{"d_model": 448, "n_experts": 40, "d_shared_expert": 0, "router_score": "softmax", "balance_loss": 0.00699, "n_groups": 4, "groups_per_token": 1, "vocab_size": 8192, "norm_eps": 1e-05, "optimizer": "adamw", "beta1": 0.9, "seq_len": 1024, "dataset": "wikipedia_en"}
Below are experts of layer 4 (counted from 0) of a mixture-of-experts language model. Rows are named router (the router's row for the expert), gate (a neuron's input weights, with its number), up (a neuron's input weights, with its number) and show model dimensions 0-55. Each number is 500 + 50 x the weight over its row's rms, rounded and kept within 0 to 999. Numbers have three digits each.
Before each expert's rows: "mostly gets" lists some tokens that are sent to it at least half of the time. This comes from a sample of Wikipedia text that the model never trained on.

# expert 17
mostly gets: " %", " sq", "Species", " Coordinates", "History", " should"
router:524515445477436574552455479438474478547594472460541540511499496538548508542547464469512538582585503514461589506481496429617615549416514557476509412458548484572527415563
gate0:402469523478531486431433488450383484533538444450520539531561493502579480552475604482530449537552514499471562538577565606493476491463475498549424567473439551477606441444
up0:510491430541443505529592462562565511470557561486461576470457517479491446504566391546549519496462437446469507508447491466414461486537525527576517488492441493449474548494
gate1:567546406485527536470562488442486508496548539570644501525451523449494505474530475483495408537603604530574542483458525422534419531528510471555464561552583537410561532490
up1:436465554562462526542473433478553511513520476441426459433505542629378530455446453522443630604544516581493505431485567417512518499397456515472448408543425548570576532455
gate2:421457471483565485498529434484535475508494532458324476565536501478471574605476512495495550504423510454521470491533505477461420489568544453515476496480470512476472501517
up2:499568468554478498434500517485463614478501474443525506415489454519384448438533473429520485472536440487521536433520506569464450533433434567502480461454528470550453577539
gate3:515615548548562517574483416557557491554469505512514421500459530495470464439548535462485375514482527488440441529463484563499463446474444503541483495483514501460476546397
up3:401496486450506435549553572517481497506454554507541426518572612506478442420469505509566508528600429600507501442454409431502462531523483488447455511538534494504521513451
gate4:430512501440497445595484518534486452596585460515547439489553426471514421543513420395545501484495541540428518426473521461439475482421601557436507486447601557459545479454
up4:565505491536539556370452483478544533591491428529565514477577577542534507530468488448533483489514500563596503529439497487511555453431511496492453517466436467599543421557
gate5:477529589568486471471458547613508575490490521438451548546442476583541470512473487418551515608596436460519487589506452446494454528486492507532493407556592553608400439565
up5:445481484573525529482563509418573577443611492527554477509465532567542421493512489506509514583494506413570510438513394548499545550492504468572464559581505411464473487442

# expert 28
mostly gets: " you", " Turnout", " ESPN", " Phylum", " Wrestling", " votes"
router:375495487573376475597536459506420436502481546508458464460427509473493527546486526555411569537523538502538561465518516442467500534481514385485483517506534470416419530523
gate0:485419584540425527516590482464451587504472579547533538573478461522479482520397572492414451550472496435497509444500455491407488469549545483589434454531526504491456584569
up0:427437496337493502436445472392428486423473562506498447475564477420551475550544629422390455526490489567539547454499549483510570490604541477494549509452555516531413499623
gate1:451443487580460528474542484462472461499497445481404553517482436485474499532443471515572504436473481454582386600613463474509403447518502494487584519471545502515532494517
up1:497487479464498527560569442530519457461511507464480462466394476499406594523475468507445510462535467502594540544541504437496520506622495454537537466524542566494548486513
gate2:493498484512581498591443550576511461483494487554616464482499457499372489439540479517486591465462489500522531457538556473558460581435454469452465494502458533385427509494
up2:430477533517539576514437494502518434525427507548493537488495489473435613426329427494486481441418480490509539466544503486546527494430449507492533465508520620487470564558
gate3:490494501572489497496453447545522454448534531531464545351487497524457497531461466457430464521570563472520517491506474460526435616549572508552432515530526427538388467547
up3:532588536584544526503484541516448553559509544554501526400524520529514402551500499459492511611506436523463390417417498423493528456517473456389448510447448469404519571430
gate4:556514446466477465437618545527521525525487514553448475458557413525514443497510492537546506482491497504496509521454484534515421458539455467520533470488519577461450558510
up4:540485545469479589486608588518453450516534400481431558454530529555465406465563508576535497499485501465520547475470556548540493550412484480532535545485477527563474482500
gate5:531538439485501524476430407487528488541442508542416488465599483567536500462442484425575411422534489510459497557484565532529481536544480559540461456421497559387583518488
up5:516432557506517526450462520477481444554553549437538496511456609564513549510469440484569484554507482524504582418529558471588459546560506480373481425496478569498422473548

# expert 15
mostly gets: "{", " University", " Records", " under", " Library", " graduated"
router:467612418489459538485493461515474426356441449536535484549411461483544530420511507568481412470494484445486584460581536481558470466525539411628484612522427502557481543534
gate0:475563573567542498481504515635469568449500436508484549530565408464520630541531482498529394569551517497523537524560625489494435537485525450539534526522476501431467550467
up0:512447605422597507417468479626402474558413463484613551445429496544524517487451484421522608514366488516475447520492539530493541571582566504416608509517520528600496566520
gate1:511601460483570498472515457483452423516518421414501519449503492585481479510511497426583459546570390521444551464526581513432443507507528427541456488536523594517434598473
up1:583495534527506595531526598514507609463487485495467445506588502474459459513422637455512491464586559547498480537520500548415472564508441465484454565547481518522402491447
gate2:474457518454430446446630515461516477479542525469457424499498503402458520600540412511573528491515535502423472444468443521525427545537465512558505563505527444557540424489
up2:558489473416564579497433475423457455534493465518428520467560558437486441485467483533535509581506482448435573585518533545535469509486530468607448490459445422566626518504
gate3:537499484647477537443549562551498479522536523531448394458507432585511510563416479465484439563493511545560483466548482528452484542492513413419470529544463516477526544545
up3:580473481562576613456592540517518562571392463475472426373525507426573414509487443500479503496455557654574484495496594506450487440492406444503507558449419508585477513526
gate4:517472505507606492444595507379466516519535454548461476504483433470605437504458413472549459627442470524462413453516525569494480488604538531513436559477581574507529452559
up4:529569546420523429491581471539527518493435461481479502535476478470566555497419451500624534548514517522485435569488461489540460470446412496469553423570491528438534570468
gate5:391529652473519482464448500443450526446534529424497450483557478456412490510511562523565420506451559458464507594490463510510414471422574449501442605485518474533518479439
up5:611435545373534456564548522489530478553464489523450535451500545401496487420533578611373537471613508599501470436491523495446476485522520464526484572431459516558473554487

# expert 8
mostly gets: ",", " Racing", "ike", "umn", " Binomial", " Entertainment"
router:529474516503498496433480553446422488493589409452465478540492470456510548523615499458593536486512504537469472541531541587612506513538561501485514574548492540413469467473
gate0:473509505502508425439467538489510485391455484515508492575496557393440560544458509493537519526547572502516432465562570519549505509537461503485613511599395535504561443614
up0:461541543516483525602435444466552539563486489554435452490511514474513495460490497447511463460416498487449539489651479476498507438617528562571467477521483509474504563468
gate1:494546501452458458492512554556501472569440454479570457448503398529544443499512509437414530541501513438387530515510441511472567489467477529520419532455421605490464521455
up1:497584612567518497472577460501407511472527560506493520509489533430591514508515600470444499503466607397459485496596504554467563510506521541535456447483467568513495582366
gate2:481538492578566495476518522555580509476580380545470550517498437529373425530567537418570517490576482461489499550488506481491447515443470530499506468558502471431498548407
up2:501584537499555487433525590493559368506491446474485531444515473427505530486552505388660441545532528470448455626560528444504494529422423419456514512454465490449550476461
gate3:505504512520519388438491485445433539534496521572533516470547518479518495488561548522596561430468440418464522522553501464530530588525443456510528502573432510476588516490
up3:479482521502499483489435531522606494491444475426594459516527495401507467591567514511489525412568506615496591451518529539385487572533521545469494506458499499431435516582
gate4:417555561508547494439441619459371579517519381470504485431582520542475501513482482511506414455449524482656473529538530505522451546552515536498453472471525456494527477488
up4:550506579472486509436506572547481570488415460478476511428470577487449472487549453516488464449540443462502500579455539533507536468482514545460504541404472455409509498528
gate5:401540520483540369544524485474496444527437500490531502467521509430379557513465481452573463436451543452486486541407493437580501529438549437497489574571483438523582444442
up5:487451513477400520454533541467553521437613495485516563482458548542520419491514483532469535626542527476402526493577506572496548423570508578553594510531544453532561461513

# expert 2
mostly gets: " Space", " Candidate", " Catholic", " cultural", " soldiers", " Airport"
router:617526509548514496415448497447499472486540505523577529576530507489531471519522543508502450484559469424580522523513514494556500536551537518564555518499480508470507622498
gate0:432518563517533488582451406526504518454501544486416473546442525495436437425501466547518489434533479455454430514510535466451504548555486583518559450534577519481565470525
up0:405512537595538447544622480487421485446603470481464528509467483438494489461483539496519472494552522450471430525477506531449528540546537498473524492546557464490472510516
gate1:501471497470481396548502469490551524630479480431508504479538457585473471457502495533549446584431471498486522554468517447496486503468618591443534404483457473534492484588
up1:439570513483389477696452577608532537485580510556505511578440419505566497560512462442543498520519475399557532454582508502478457464506477518560435471485559487546459554492
gate2:478444469518545531585501495478425461473558592456501483403580466627522475506537557491547475537586503545562557575553492420452509539507528416505450384518476543475596496499
up2:499461471503539518610495546486509519455470569532498486498511571438515474472511471617470502523555509455444493445438462623499562499523549544553468527508596573443415474490
gate3:502542520519546534508497429528502545487506490512565508471450419600460412460467531466484526470493466466503593480503522591489512518536519497396480481503492568460463550482
up3:473433477538583540526562500444472472605448493508519385453489453606482416526559439475427483459512545430556519464522559497557473451553363467452455529520475515424425439494
gate4:442546505435467525507650435505439572374487459421481513547576513436494400462485556449529455482439610539538448496509460415461501471501422472470539489538536489641505539513
up4:563530451545516570531476447549496536514463482425485564466497483507478501540491475437488510540457549585521498521435462534524498533458482511573533535486567555494395542555
gate5:524504563482357511503521498478422496516562460551490470477493499483507481458505542481481420527601417538477518394528488536516466523505487462433514511483586506578501501509
up5:482547438491491478551487434432506394559506595503431583507522485570441472513463614558429469479411514576440552497478562379496493507373414552493521512532478452535499484524

# expert 23
mostly gets: "š", " Sl", " ESPN", " Ap", " Wrestling", " Sp"
router:542434440457476538438515562449517465567499538450544549531478567451567546498476452390460595521493517556502509476388510536467583540509464416538554477524463490498522499462
gate0:520570503526469461534538535545510414507542479583498544546489471537365455393516530487479470493440536502523560475463568500525487532559523424534499402511505522513498557518
up0:486556501424549471564516582450489519466449496464457474568463452505534569541557469545460571579570531494457388404592440519558460584517443532468458528591507531508532488504
gate1:539564466510471441484521491455440400523430498475517488531487547554528553498487528457490546476411623448510544487548611456446463516590531556485524539515439510440477499524
up1:582485480416445511568462535356586417500443535513526469419529514553550454435445574539485495457488544544520407516503557442456506455414459571589492562449457451491554605525
gate2:492605410581464551587458496430509476606424443454557556507521485577478529468438486433480440483516427503564489410487498507530532507477518514443469493528505548505467432694
up2:546517553489420504545600531565590482488550535517610445533565566526485486500492560539493490506464455486444499450460513505517522533490556496458481456494514599483544489618
gate3:530515469587431537514434465515489586419540504443508503457516424424498532521573421402512490559477448502454535520517486441523560607431412465516441446577458527545487500519
up3:421494514474501511448473583496513464556449567599570527495517410544395489493554566484524458453459485503487442487533491510500428454502574486488493560485520417448472526452
gate4:435529468470461412466562495466464482574436463422475563521475447525573480438544484425482515456501413475485529439546493609462521513538533492532528436516451497449535492498
up4:527507454536484544388443508556505509476528569450538513557552514469428504563524575497533464535418526502462488564389446518530519434532519532486680487511528550490446503492
gate5:417478515412438469546497574510375535474474544405575469594520523429405502484460497589517474498401434452479532601482412513493474462399489483484456514511519515585561470514
up5:467540502449427474510566463523532441558474530493472477473539475591527455354483446454423476509456500492546504478425499515480452545460555453513431502472484501513565596557

# expert 3
mostly gets: " Species", "ath", " Binomial", " Government", " MPC", " cultural"
router:525396466443569481497483561455494505553477497584494623565507579493556493494529436508437555511497430516534652420502536493517475421470525580512458469463557432505486477642
gate0:507456518471465587539550478555489496434505575519466476425577557461525532530426499431570550449526509579594574510454487463458415634453596508476523446552513441555496462540
up0:543515611509443442455483499584472498488416521500489619512451510402507489607412518446560502475495581430433421558520469527506445563487463474501592458513534519426443432441
gate1:552577503431510537455550533539511490520558425425469486402564528449456484409489450477569429457562464569497494568523486497423421490483557505585507471490474467525437471453
up1:525486474526531528478513530485493527521475417468477519512449481495461440592496499474487470533469511414473367573570497507558490529585516555556446467479553498487480423537
gate2:557481510562553486522492540512450491509468458543478586484604459554490482550489480535588496539446505529560473476579480457355473588547555449547485395482508436493487498512
up2:446500460491568431530504479562449472486478390473493450500519595531541506457536456487422498457489566466520525456588477533473501434483480538513422399472431435394531429529
gate3:452474516571514462604417454514451463533460587454552519429516455596353443440578551542569603525507541460420424584452477447560500496548501464492512433489560457542461550557
up3:519603502454508605502471414495515543460603563506447575596550525444575447543549590434518468520554490432355489493493376550489484452524522493511507495489532485513465583480
gate4:560496516451524447520530495481403537546498462419499488443523510479436420519572545479448577470450497544499550495474522527493431527496462480463383497478571549527536580518
up4:459565403578449458432469483560559502477508426569481498636540518497541519547528533572471489440514439464457418528548433485563460447381495538457491411451612562400467506490
gate5:512399506424515460532576487459465481557507508528594526543594456448591390432476510478483450459466557527493511528407515499438354581583503488543480487551506509554521541416
up5:425587604518537536516405490548489482514475473594416447547433536483500431585541499506492534507485517531494405520517564570584489455477559508399533503399558503416434475528

# expert 19
mostly gets: " sq", "Species", " bass", " Role", " Goals", " boat"
router:456578525431582500479460604475521477419486487509486536540484477506497465332547429477522572445462504466479428664445541421479520506442516486389467519554444535508417476425
gate0:495492443528538545518463469472513467467596529553519545463540499568488500477468507436539510481505533574531490499520560493438473478505643583477430508467562431348600454582
up0:450503451484367518541561613447480538495550470441486471475525521539535502517492520497501407552523479555521552506469430453430521565525439607440460529523534564490531456532
gate1:527446561482518536522441490457488456495511470432486464425544423540414484407630504543447459451525593576485469546457475403511470459588517476492459556525495530464463567412
up1:501510463454430428502538574542445440487501457362479508533497474458413481438515532493513513433521481428448491490555476505482495512467526521489453521465343474575534474434
gate2:374462496475466512508573452480419440497464445422520561535538462381485469561484538392495438540502500452489580459524460430441497422565594457580564519510550533510498494532
up2:406403495440529399539459463492525525505386353618525489545509518456555450529546469485446514400425455514479519493551577444513477463391547478557508567499447596536502442488
gate3:546487573581466467495632492552473377431551539442508505555518488441446547533433493440569518513518460501478449488576428512420520481566459448529479428470517486504504465555
up3:566422671419493522433506464537454508447533480534473496543477493474537443464519579505404386550545535532507519505573522473407475585504486424569433522411502530446500463415
gate4:500538546511483530498548550496538474429501542514529518396624552599424470513492543429511445531470420479491418524516561479598400551457514383452475416581478457510516467560
up4:499547543411492445536535548519508516463543494522512502533484636592535508496351565407418452534490520510516407494539479434510594582524522542476531517453425512485484445575
gate5:607510587471439506524550587514438505528612464459452514547606559410524612521473522513467528490456502485543624488514513401547513487495554457550507505533604478534493513464
up5:582405470434363585523510464514592463561538523497402611541544502399527512537396369539516444452483456515498518511476471469588501426491624578527558433594449467487477597593

# expert 7
mostly gets: " JPL", " Binomial", " medalist", " You", " sound", " Species"
router:432429513576477452538606484550540438493500506516490547530493453520521597535470534450458569534463563490509375562489613505532515567519451502537523463450544443456427506470
gate0:423558469590554540490501569494499471443589542454559443435512530475509493517492549492489473570464524479484511574588538508490452522575514534504490512556521524501425523547
up0:514531435446479437499470513539491514540588477427365485550464554536520381553553508443555454470469483434475494545478574514432526444421535535546556614516492512591531554539
gate1:513472456581580381403526540585425437458523536424484549544450475488515374475613528506548584511428588458555477478562542509455464490552566441522502468485624509545480587557
up1:446497517438460563530503486549560508541548493462515490563514522482489505498466556534525551427512453527439604549542575500580520499447510524543503553430428461531510478437
gate2:485535516492521409530534484500518543528519528583528559543501384587536448530527505500657419518513515386499484497522597466476436519408467505483492567541573438396482482491
up2:487511514354478521469511495401554494505540493523625522483548502545524522442411447481519450511498512466473468469537521523446479591491446432525558473510442508435513504477
gate3:519472496521515495341474466475508482483526476516448516533551497469497510508514458478503451424489494490497427524536446508559453440552535536503468493483562457541474486531
up3:497419485573470480432582501401556526455473465506477499543550456401638491507527525469585552421539473454534565458462511578466507595573473499639544518437457550655546486453
gate4:481505572404432429491528667550488568498553458476506473551493473451458460457549531457487533556425513419510525503513572616536453412461558546469501503522582473487533506481
up4:477464504526495496520476517543561464504492511601540496517474476504505476566391411579538505591540430578448488497538517474559568518515437530486633449531513474544481495619
gate5:564465494546455561453501511467485572518537539523523547537605518516439589543552506532581493445501410381521488435438560454514510478456594466523516431589565476545631565500
up5:457501512473511547429457565470561541495457462490506513556463501442494461512444429426431568434532525474435508540513467498461503498532438591547405539495536538450460473465

# expert 0
mostly gets: " Species", " passenger", " students", " MPC", "ST", " officers"
router:560512454514425553463461459554610494524503509572483508513535500447466523473527435531569465450522483469493522511383470459548534498506530491470538548540456506598588441535
gate0:505525479536555519497462504443540528505434518507514431496549489473468565603468573501531526548532481466562477393469550477438548596566538493555439470487444504559543593611
up0:553557459543560487569481411550516493483584476535438535416481451543513548495575540434526439415482515381548502508560458490486539466566470427423525587411524487527407558519
gate1:462507487578571507487447551550474511547495473489516478521563504606433433500444547406454497458606515555523487501470562479525523523390532513447496434524483537523457555504
up1:554429541458454533549505515532592413524451497509475433433476465515508446431595461460509411434455451435507570529454500534470416429512487510495544524464495503448568520476
gate2:449551493530505465428529612517529497521501589480473443673495390495547436530542497564656417548573459435516495550465436468531459509477526455466467545509560495544499505622
up2:574615484547406518453496578551513438455524503502464549546531495492461511502508453541503499395555478485525627441443490467529393539511542538498515460500524521577535512504
gate3:538513520552463521475494521512528613521513461506521566514464516472535500563541519470543485472531469554514527502607532429481484489521568548581473482527526408461518531509
up3:543482462528495618481533493493486531465527473465471505501503428450471467467517459488547530480549517558415533505567446483413518607533539442537643571513479448413484542545
gate4:388527477454450509428545532582471475544509435517515520538477427471446460481485499580596451572551454476555393552527522542490511541439553536480552358457574504464480523558
up4:400420475514470451450429568425491431538466461485512538542491542607428446526563520570473534429639383487485492534498497477535471549448457536529579469585554483501478482574
gate5:524501505532521449603507533500416510489492508433497440540501554586451490504508505415529515496462491535444534568540401494471411638508425524431533468530580461562395499497
up5:499478475459511546492426522501575549498571405549586533443512540477482479486534434482464453483560430498469474566508522568479542500418513557522470579521454442508553446469

# expert 24
mostly gets: " Turnout", " ESPN", " Royal", " Phylum", " Richard", " Her"
router:500533577502538477524426562586569398409386605531577510515466527628562554437481538484450476507530618531526537562487466493475381473399517515535489508501600481372465484551
gate0:442549542520451455495577436486498647500463548493471539506452470490507542554531554565543525528518555415559468480482473485552444508472488487486458496489537428475511499543
up0:403606459496526485489403479490513488519377547448481533557446504573526551547528534487409546555508529580428507579483524527448456542501586453505532559524503535425550563490
gate1:481565478522576536412485594518398521537490539509492513541594424539531468446505543424485429453487538534526489476544524478562449519550507496513524485502477459483440585441
up1:531505404509498605532614529454559523523469469461516536463536538433490397510532414476550542468456524579496453402528589466520444448435514480521449475503547423600491524489
gate2:457524504642483437398540553500527580512518493482530361468553458591406563546586404439505583545531438552506442608480473473548518489483528446477520524471583416493482484486
up2:549487480399480507488510535446525508561489433517483524472424491459586499507521515518566578505437493484497574476478494536470538447433541566473481538505475577496588404534
gate3:423497474561470471510441537576498494524417489423503461583538433555432596410418483484509478459478503505534481523511415478481399526542436439491464490434530485432413508581
up3:512578536479481501572562591551503441574488481519479528472567485512569477495429486469510517445475540494483518527515538488486440515547426523456467491528514444477349508482
gate4:491520411493468502461425472427521503496508538587532588539503460646486526448522435503489490434404490430579595470447445493507512508453542506512390495527601495446525584540
up4:487372522512544499497507576513523406474517484492529539488597496496612437417593542540470524537583494482559436461512601428418381556510504585479517590495563560591570508484
gate5:560505581509573495528581547561537510379393471577516473489454451572361523505549499420500440556493453513546581451575503582449448563502461455485513471558514419399513534510
up5:488505506496538539464518487460517502458406477541576464489515440572479488601493550496437477463589425536500496482571456491466583584406502463383493426541590493459510457530

# expert 5
mostly gets: " Candidate", " Air", " JPL", " Airport", " Space", " MPC"
router:437576573527503456484476539511537552482463586437546385524394513491420475462511462426479513389509595477450449529467562473446478458563431545424411525492521517551481466475
gate0:499469493540506520461430515454419439474443547529546484561538474428497540514523585469547423554425580535474501469524573533529552580535532480484411551567556582485524457497
up0:644616405494483461542539438425529508541568387486513479470506454464490448482440489514490496412469554444540490585532453433454502451410513593529545445497478380532515478645
gate1:537538406461485497611507446529538538485451512460538571480576496528486588409355457452533430478553470504556534527497470469424510511453541514540455528537464442475480569473
up1:484535532456534477532520509541420596484485518543459455502518477533513400496509478517603476535459449524516383437447486517532458519433563563485504414561529583470482434557
gate2:347546566505484472379462519598405554441632556417498473539536483503381450586463603516518554472508577509508431499547569511518560472467484430477540444552543501529494499503
up2:490510485428558525545498443491494552572524451522603508440533545451570546429491548508489485470447460515513427484479516514513485463519518519540587453566430592494553476492
gate3:435431481505407461454517522503484552410525476451334532525537401504548502532462517492507499499463488446517502424576495548499556454543524525512573543540574489530496524506
up3:513548452485533559543472540419570472506466499470440484515527565553504486527478463567559520536528556532553569548510470459570489537412550478509551489489394494422452366609
gate4:516535424508475472460500430506488446545549482481536608341495585559499544504437473519423529521425483439521568533504544367551460498500557524541528475509491470430454484510
up4:492488445552517514516531513464503512501497436510453487553503484389541383536530533541519532465538526599456478525544453532550557432505524530495434521560444419456506503523
gate5:489488479446419516528522526490476431496477503408569491497501541483488572369507627468517402517541529532564539551521464476486488481516523456534511489556517480521577425534
up5:407527501537550535572513529524461559550590559658482453544391475525470424537495564473447480533582538445469447441517557492550390531529529564485516450476555549517497401512

# expert 1
mostly gets: " Candidate", " Species", " Catholic", "è", " students", "°"
router:503465533532571512482538469467503405534483454484439522412553518543517441449419565515459468546524454516511508485445559470402478473353473481450548476541458472466505488557
gate0:541505488516475524480532515472419449551458498405481559499514448555559484512449578456493604524501439511529552512543487457557502443525556509575501523462494540556538528429
up0:448538571485511446577440552535541446508578569503451506478497461594477429501569447556617477470519482419458489450527362563394432532555524428557510500520491579598461432575
gate1:562468499589610485566496472543469517542527417491527507459580607550502609538534505453525428502559522444523523549491558471432511592456485523498469479484555548440461526504
up1:506463419514603543567509546534493607552440494503551471499507598526581562530501474518401333530513546549487487478514514533541525507509506567457553573477461493543477503472
gate2:453534574428553454547436460505467474482533427510383531501504457594477469494474520457531427543446480557510563531470471464417529541451560399489479515605549415485487476463
up2:530521385496535496518488485566527465506464463606492540447542513486485462481447494553602472539584396518558509612482498440548563613591567529444554431478447517530477509439
gate3:489505513460448446527577451541546458504482432480521454557587446459492501402539454546496470562518400550457512545519473528458498426500557506507485487458509551551551553480
up3:498458431480454507455422442493542496499435509548489554547473449437519374515454594503519430550477546400499443514545434501554491572486572527496530421551440509494619584508
gate4:461598520417580393531505508489547484474501474528433549558553430584439550497511554542456447549498452401478513444578528510453468483451445457516522483555553502471436576477
up4:527488453427454521519514473514495411448444503460442463526403483459445452466497610569531431589519475500515466531441486478540533559565524466446534469557541493534507505535
gate5:591605493524428484508533487498437548575551550555534458474555545482494533490487541492529498496504469482423561483535488465530400481576531453425462486529538478463395650456
up5:406430564531460537527429453517509521494392515523544543571464472529516509614562503451545465476572512494482507554453499463573510497457544484564473473526445465426486470527

# expert 29
mostly gets: "ation", " money", "cess", "standing", "hip", "ees"
router:602467529560555505564508549458546473597537417531531559365593469521486416498465479549497489522472509537580462414480483436481530644416574452565511352505462473432464511419
gate0:458490491497445465540490467507457494424540458491460546570469428489484487556461535416543496552564412493491525570555487471448559554532582514464547457514497429565626465560
up0:457460547585519400550480532472552366511570557659530441490495493492427512481438571547490476575485480566563525557508484445519473530465487511524475548518473488510501459553
gate1:515566458452533487565654480525431451535486552435481507419543495503501513417452603411487440443527526553497522395503605450507477489545501516531520476525589530561538539547
up1:497618487506542396475467477591506571466370553563532535622449534555495423535535416442489542586525501472513493455457414580539525452516477461552463468482526522584402538454
gate2:440529578487512557550557446450514524479513432447385597493543529584457587494450421568496461574483463484540560534502512587473420514515505493481433477508542424436571440452
up2:397511466550451484483514504476498543462602525432533502384436504506507594508621489494556538459487555592513516533490507490593434462565454547439615544497421508568608451583
gate3:457613438450497498455542502508553481470503528500419456492638549588441461456456484569577416479483470460463527528546538513502390515408566570414463583475541512497548594541
up3:407421566398520374525450532461450598490481495546544532468475555476482470428468513574482472483489510431493477572545504486442551461517526490551532556457555509552546521449
gate4:521511436473497524459527446536476503562589560359575532538487446523516468494392394458521564604445547493495490485427520516498508519459435525487410526466534450493466463618
up4:559506498456596543493486540522473522462485525409513486472492456571494531496394511578446530527536417481593467455397429520542545570470435461405550591530507529479514488537
gate5:464442517529567413484564449538548498489496502500532460522550570433464555550418467444515476616559560378539538547414447550453447524527468441507475456462556491507495455478
up5:491547411512524483536493473553433541584513524542432442532534388458407502514509505575570452507504564501538401470563489521468432426611534510558483512485440442487502476539

# expert 6
mostly gets: " and", ",", " thus", "V", " design", " SP"
router:492517523509513485583572464510580632474592479510487537525527468491533479466565360523490517510430523553512518434572505500470517484494550549488510473458501496488477478421
gate0:506462543524517510615558528472492517450636583570627485424491550588427436443522498426437546520463473542484480480469571404511440552469455525441441439544565530468434527506
up0:498458469476526455440511546548441518449493447550324515499447544478474495446582451518582520497433585490532516536431519542469426454470513452479488535578512497453488515499
gate1:512443584478497621518508567422486580543533453457487566544546364488579484429432441580560502476401459524596482450549504484552421478539578441567504402454492490377485481480
up1:458523484491519465484476535468458447498434497429433400477498501465480491497521552523412552552560489625504519492459486556614483487635473424510569490527487455617561556482
gate2:522422481546524551560516475487372519435466608460483445473530554536479419436544493510501562581507498505505465468468474454483518634569495501536399488547558533496509496470
up2:499378401571526467509611579507432506546558571511518555561520488540543470494545500507546388456527560421525561406549513500442561452488524465494532542472543585520534492544
gate3:540537523419577555389431529428519558546465466489487535396556503505541408465584445491534509518475464470484581502533551493521532606441626421494509547559461488631526483556
up3:456427556489548407581450549459610486602554480493325502506547439526453517451531521555538475465582457499469403535577478462552544537477551463557487479520530559521440557388
gate4:487446515511453430563515536483469627452578467500445445551573485507529571539560471565562429510500498452440455571601439485486614444485466496507465492479514519587513480485
up4:501505448505560534472552559555465476506409489599474447470437586534452403503536534451462483466486386572475490488471516464502553508525519548501525444496544539510482544462
gate5:439484583432561462457501452584486442489507472560576450495606425504528502496445527491523438480536416509514556500518517477608474578492487552417469504442559468465500418467
up5:480500465532570612380432497566575475509576563349543520472431536392494519420483461450490581448525460470558435545488481544448472506531578490510467495512533522497413476528

# expert 9
mostly gets: " and", " JPL", "ō", ",", "ect", " Sr"
router:412524422548546542549421479528456517520458537525503438520436524444501443528570536542449437563537468558461498501494497472533501556591520480480518537498590557533518479506
gate0:484558500495528498557559431499490577480478633493473586489426503463559522488620505513478522523507416492535451395544495569523493539522473506573498452489552371475536527419
up0:435488562534452507443545443478418540465470577480481510379481590521491471476583526457487509467621502596459490379569529552504536487583456570552561537417491444535472451417
gate1:513534575502524498491422594536389560454545563515466474426561416572452459488582497414602418544439469415482510514483460501576460513436500498447489500545499504497447528480
up1:496538496499505579492492493508448380416424514506475485534562416560479417554406456477468508443533477542447480479474528528543517498517490532468519427540591465591486384417
gate2:483526554526452551567484537537516495504485472409448397564451414496495460467513522439419581565558456575477504524516514467534439590591579484532486486485557539478490506524
up2:525491531482519473503520459422524550490514553461546439480466576505582563585422379441507493511530543433509614577532457477462478468501481546500463433557522455439408512416
gate3:463529526551488540472476549495494566427498579502609492504532527523508448438469578457498469465568507470484463553479454538438498492523442470531536474521507510527425475546
up3:532561538601551576504449494512470593513472571444583481469467464524486421408452513441439451459657444485474437445490464536565521479508454507479531482531415540504421506439
gate4:546528487548509528471577539504430485484458558577491393497497377451565465472540457481528571496507467604514526533544580546519535574515513502467567453488467556519382535527
up4:544572517402444537430530456415552552546548546538547581449543546616426435514516467548446429459481526509430547582403621524530538457426533507614494402534494561529590501470
gate5:421412482419596500483420467534478545457400471531502513533507541401532534476500467471512483444509526549497495495495474543462539377572529540461463550496424536490512437568
up5:560521512465489433500488519476469453513495568561416536541550486440628483557480543546493520493449502503505491533539536466478475419495588542537465426485444519409568467523